python train.py --hidden_size=384 --n_experts=32 --d_expert=160 --hidden_act="swiglu" --balance_loss=0.0152 --norm="rmsnorm" --beta2=0.98 --max_steps=7094
Below are experts of layer 2 (counted from 0) of a mixture-of-experts language model. Rows are named gate (a neuron's input weights, with its number), up (a neuron's input weights, with its number) and show model dimensions 0-95. Each number is 128 + 24 x the weight over its row's rms, rounded and kept within 0 to 255. Numbers have three digits each.
Before each expert's rows: "comes after" lists some tokens at least twice as common just before its tokens as in all text; "mostly gets" lists some tokens that are sent to it at least half of the time. This comes from a sample of Wikipedia text that the model never trained on. Tokens count by the router's weight.

# expert 15
comes after: " |", " ", " 0", " his", " —", " –"
mostly gets: " Kong", " 32", " own", " Arthropoda", " Finland", " parents"
gate0:162089118116164158144128137142071150086106161138135089153110159127126131095084142118134140120119105156128132103125126152120115104106118105124106131135175124168088109065123094158185073147157148183140096156129126095143133159115154130154115112113103133121122159102113135112090110133125131092
up0:123103133110153122079126146150127185144129135122092162145133132115170069189089166146182158130168142111126162128133136112135087111126120133133148092142127138123153126140139117102135075138124164144130133122151139150138137165172141105142084154108122106172150120150127143130106133108092149107

# expert 13
comes after: " |", "'s", " =", " President", "an", " mi"
mostly gets: " (18", " German", " (19", " Spanish", " ge", " (L"
gate0:145113143125163121132147073154127103111117108111150124119133111115166097155106169115126135117100121105117116094149158142145182147127129109116146106169094131149096103139091099110137119094124121142117165095106168155102121140141102129169109125158154139139092142162136115077117113109134089102
up0:133103148104141136106108121165130105155168124143111120160138115131120155150102131169129129132130149137155082121174122121129121116153142142119135115085129076116120137145102122134111138139103122126092130111125120161086174127143127143115146130134099147162096130128109103076204157146116133133

# expert 5
comes after: " |", " /", " 0", " 1", " 2", " 4"
mostly gets: " $", " 0", ".3", ".5", ".6", ".0"
gate0:119092142149146144112154134092128174144109090140128144066115104144147125132167116091157117109095146104156115119182090127106148159115108147113143164116165137164127157137131152115124154136094136120128123116161127126108161139118157167094125152160140108118126120139113143109123194105143060160
up0:097153100142117137165122115157116135096112119111111138104134119160099116143113100157138097114137138121145123104160084090078168171132086132127139116116101150166136115114125085107143166114142117103139132095091146131137200152116118165160126133142131113112076118158140129149118108118144110178

# expert 16
comes after: " the", " a", " The", " first", " two", "'s"
mostly gets: " st", " top", " round", " head", " water", " line"
gate0:134129094119129133108172120127133136145134099155143094143141162178140150156128148093106147155105112148129128146087134177160129105135118123141112112144120136138121108179168109118132125123127149137144118103103100131077099153144141092159115148123130120158140119112112117128132163113150138127
up0:120092136130136118145100135142130117136101166081178094143129086118109105156134120122127134108090145184095108157102166165122134074154121155120126141141105117146132084109116117086156127143126153129111129137111164124114155136129119174089127102121154165100116111186085150120150130154145126132

# expert 25
comes after: " of", " in", " the", " for", " to", " with"
mostly gets: " the", " this", " all", " more", " most", " two"
gate0:099106114114137170120102142126133148132144097137152101135167113143154069135110137166168159116106130116086139166108136111142173084121159090125167045136123152073117114145111137138166132111133168102144126119122122105130102133130116148132141093125105126135128179136115140148150147107170096142
up0:092100130149135117110109148099071141134112132127151188105093141111114161128138152111147133116141108142105097152148122131141111132091085121153156124085151147090146155134135169143097127174121152136123148137128107115097151112108109135110151108142136127124136129158120147110131119111131144082

# expert 2
comes after: "\n", "-", " |", "|", "==", "==See"
mostly gets: "===", "==", " ==", "====", " ===", " Total"
gate0:129166139131155186123109104131150132127132098150177120149126097124093139098129120126154104101105199143074131124137085109132134145120165122166140098089129116125097078128169097141163157139104118156134098087117177129182125146083165139101138128203156170093112115150129093127102146142175089118
up0:124148099141122105108145123100119090141120138141104142149111117104134112131133111137135115145172117178104119111176157195123183079106140118120092142114127131135128126141090132130109142155175151111097135108124096146109150128101134129173141113154108099122150086121102140130145110153091161144

# expert 19
comes after: " |", " the", " in", " and", "-", " at"
mostly gets: " Best", " Notes", " Second", " First", " Prime", " Miss"
gate0:133117131082126176131119151113099144119101101171117115135131119121154138112169139122166106118158114155111146207116132109133131135125126143123139167156105181128132128126144122092135103132098146168152117125135096091116129172125103147182171113154121134120132167152151126077184126144142162127
up0:136089130132102111093114158124105136141113139124197129114143098201074155141113156113114159081131102173156119130154137112140137139144107110140146079119104171119147121189101142140119133172109078120097117103138112137099149134112125134128138113130127148114164073136098113120108121137103127146

# expert 21
comes after: "\n", "-", "\n ", ")", " •", "\""
mostly gets: "-", ":", "=", "s:", "\n ", " -"
gate0:114102114109127049079152084151124125123129145125119079126146138120111123113131113115116127167122079145158066127102133144126105138154122074105082123120153178102136097120115160140157173133129084186057136133138100144139078159103135145098100123116147102148108113091137083118153138127178115143
up0:159117131122118131093141128119079114179146084116139126154113132129110122108118141106147124116135143072114178114182136108196140145116125151127163056153104148160132116152128113082144129136114133114117136160128154155135158104112157147102083120119147146137117116145119143170133159112153099156

# expert 24
comes after: " |", "|", ":", " /", " 1,", " (18"
mostly gets: " 0", " 1", " 6", "1", " 4", " 2"
gate0:105134161096111119132141116109122121087113090123127134132137158129116130114101131131110129149111166140121100139135155168129162095160097133124116147133135099122102158097124148142083147156116102188116060108157168107110132112093105104098134097099098113070132146157138154121147099103104126139
up0:164173062146157148107139106131139144132145146084102108138153124078132149138102141088117093121136137178111131154125129123120115135130121118136119160094106148123135095155129155126129112117159147121187183136169109115105086143135144153130119138136167151120129125154099099189135097135076127133

# expert 26
comes after: " ", "\n", " 0", " 1", " 2", " 3"
mostly gets: " |", "|", "|---|---|---|---|---|", " 0;"
gate0:167142130103077143097151114161153104116115123183155156107139147153124116126138120155164161096162107059148125133133163151108123145129154153100115150121131109118138134170113125124100157062173157111137121118137127134137097125121146128135112131129128120119123111115082125138147155126134141124
up0:143111090065104153133157160105167127148142130132127142161144133134130113104104079116073157121097093142097153156142141129151080126128104118161131136128149082105159187130123080139099129164127147080124128121180126133132136121147152163093115116160110108136134130123097129175163123152124153121

# expert 9
comes after: " the", " of", " in", " United", " New", " North"
mostly gets: " United", " World", " University", " North", " State", " South"
gate0:067112077126138104116133106139115103169136125105160073125147147178107136125110136121137138128175137127088093147133145147088116109135165138107150159085112106158081110128138124147122108128084100166143132151153137106138109100133135128118122138140105071142147142120159118096104168128133120105
up0:098097150116120129150124123129128120115109119151128113122141124142166144148148133103153143126073159083112123121162121145091118128166120107082120116150170173160106152130158097147106094126117113126118081135141119152092163141156136138156068147121135177147148164121129127108149146140125101159

# expert 31
comes after: " in", " the", "In", " January", " In", "|"
mostly gets: " years", " 2014", " 2015", " season", " year", " 2024"
gate36:128099055149107128167156076075138118151149138139172095085099115152171136129131127133124143190124145119095121123130114142101143135169166136152193159140141107129186120137126142133120135124142113106128127131150126149134073151124126137150145106107095115143106122160159158123135122082087112178
up36:100107178104135116100118144095145122108119136127141147105127095107118168112190111107182146118127128145123128197105101119125192145143137129099119131168156128122117079139128126155126119106161108118125160120123112178088093109119176148127117139143122118105110176150105120097065170108165153121

# expert 6
comes after: "\n", " |", ".", " =", " ==", "==="
mostly gets: "\n", "\n\n", "==History==", " ==", "|---|---|---|---|", "==Career=="
gate0:091099182094113091128112150113091175159125140093129106134133118163161120144140147126151124090151114111162138120142114128137135150155106161099131128103108122136123108163140082112114133107091107140142132126168172114138118136098115150118086081151115098169128107109119205144096101127126153111
up0:115169113124129143134169098177176082118141110141147154106151123068127121168108105132108127158110147135105131128123101112127128128096124118111109119118132149105122143160145147144129096199111178090138112133121027123129116132113147116125115137125160146123143164176103113119137148125106110149

# expert 10
comes after: " to", " a", " the", " and", " an", " not"
mostly gets: " use", " help", " popular", " research", " tells", " significant"
gate0:150116215123155164098146116129111148076113124098151120150138134119154120135132096139147098108139090161161128144098119120049144141118148121133129099134135135150157121171109125089165161117158072178115113110111118127133119133117153150113149176110137140157185147130114070138129158126122131140
up0:096144134074120086139099132095160160126164159119154113144159136120147126098125122122123134125146113117084151140139160139137124141071130136117174128133115094147132115164107140145138108136150108150138167105115161059116149162135181150152160090111103130127116131145134097105118089129103154137

# expert 1
comes after: " a", " the", " and", "-", " (", " \""
mostly gets: " b", " p", " d", " (", " f", " c"
gate0:100130094102184150132151122134130097123122082139168102152098114163110094137113134095104123128092140128120119135104111145113128115137126085133108139148156117125097141106168147145106112154087141120179163100101085109097073093102121134148142140109155145152131121110134181100122156133138111130
up0:134128151107122145164144176169136083090138127130109131092142137174135089146141106167113139104132128125123140164124125160069154147143146133125101109129173152099156112144179109089102116150133133114133105122129154102135109091078123125142155117142144140118124146114095148130117144157120103090